config.yaml
num_hidden_layers: 9
hidden_size: 192
n_experts: 32
experts_per_token: 1
d_expert: 432
d_shared_expert: 0
hidden_act: "squared_relu"
moe_layers: [0, 1, 2, 3, 4, 5, 6, 7, 8]
router_score: "softmax"
normalize_top_k: false
routed_scale: 1.0
balance_loss: 0.00295
balance_bias: false
init_std_router: 0.0217
lr_router: 0.00335
vocab_size: 3350
norm: "rmsnorm"
norm_eps: 1e-05
tie_word_embeddings: "early"
optimizer: "muon_variant"
learning_rate: 0.0021
beta1: 0.95
batch_tokens: 131072
max_seq_len: 512
train_tokens: 561800000
max_steps: 4287
dataset: "wikipedia_en"
Below are experts of layer 3 (counted from 0) of a mixture-of-experts language model. Rows are named router (the router's row for the expert) and show model dimensions 0-47. Each number is 500 + 50 x the weight over its row's rms, rounded and kept within 0 to 999. Numbers have three digits each.
After each expert's rows: "comes after" lists some tokens at least twice as common just before its tokens as in all text. This comes from a sample of Wikipedia text that the model never trained on. Tokens count by the router's weight.

# expert 26
router:507542597514508501424540423490579465485429558533579495527481520531364518435476562464526524471480524531595484525400574480448491462564561449500462
comes after: ",", ".", " he", " and", " that", " It"

# expert 22
router:584436577535538425521481548408481505606439421594526576417445462444562455466555530418527556408550499522534542574516464471476531571517526510497476
comes after: " |", "0", "′", "°", "3", "4"

# expert 27
router:575431584542539414526477538408473505608450410585549576424452457438563464468553549417518551408539497538529541581500461478490517584513549513496493
comes after: " ", ";", " Men", " his", "ople", " km"

# expert 31
router:512473516510406477497435490452479530479545488523581553517440442437543583553518491473424489478473487428511446532566397543510520480522409387492500
comes after: "\n", " |", ".", ")", "==", "==="

# expert 28
router:584483536522474480587548510468443484515529500403641503425468500439517532486535487504508595515570492594564563535538485521502555573581402416580519
comes after: "1", "9", "–", "2", "8", "0"

# expert 7
router:576438586541534414516496551406474507609438416590555574425449454437566465471549537426523556412548505525524557571494468485492527577528541530496501
comes after: "\n", " ", ".", " (", "%", " Succeeded"

# expert 18
router:581442582539528419518490544406478510614456416592543573419465451432564465491554534423517551407556509528519556573513461475472513579526529524496467
comes after: " ", " of", "ing", " through", "ed", " d"

# expert 0
router:580436583544536420516484548407492518603449416592539573425441456438563468471553529424525552413550490536541550568506449469476515583517537520507479
comes after: " |", ")", "'", "0", "er", "4"

# expert 23
router:594433587534531412522502533405477516609442416597540581425458451445554472465557546430542553419556483541532546575500456483477516571538538540488495
comes after: "\n", " a", "'", " and", " an", " to"

# expert 21
router:580434588552526416517494547407487515610439411595540573430452462447559455484558538411513556412562501516531549567511470474492517568509543520497480
comes after: " the", " of", " to", "'", " in", " for"

# expert 12
router:588492490529453448545523608536517546490577460578532577500489467487553462429562525472515542505435569489486483544538437489531437504535586578512501
comes after: "-", ")", "6", "4", "3", "5"

# expert 13
router:586427583543539408531490548408492502618445421592539572417464471437571473478553532418508560418558501535540547570508464479498510575510543516490478
comes after: "\n", " of", "'", " as", " the", " The"

# expert 3
router:573433580539514413522480546410481510607442413588543573422448452430579452486538542419530563403552492525530548569495460471482528577513533524495479
comes after: " of", " with", " to", " for", "ed", " by"

# expert 29
router:517550511582624457498517562486433517471476473409518529457472425474516475438529462439503456456606413605488518543475523590543486524463476441514492
comes after: " ", "1", "2", "3", "4", " −"

# expert 24
router:535547539509475574428566429474498612498466410495511408470434442493566444502482567461554543472482555553496464526492565424596535535430522464463582
comes after: "0", "1", "2", "9", "8", "7"

# expert 16
router:574428576537545418517484535405488516609448418579549571419446464442561462494556543413515555415548478531538550581506472471484508589518535525476476
comes after: " |", "0", " K", "4", "5", "3"

# expert 2
router:524407480584593445571433528486455437547458417481491582480522538478566521539545459427550440469495438501481563574471403436525505497577503563455416
comes after: "|", ",", ":", " in", " October", " January"

# expert 15
router:560484510525585420455525520633516432465470498525383527521518517458428477439524615496519534458608463474534383506510611463473601510534547366439456
comes after: " the", " a", " his", " The", " first", "s"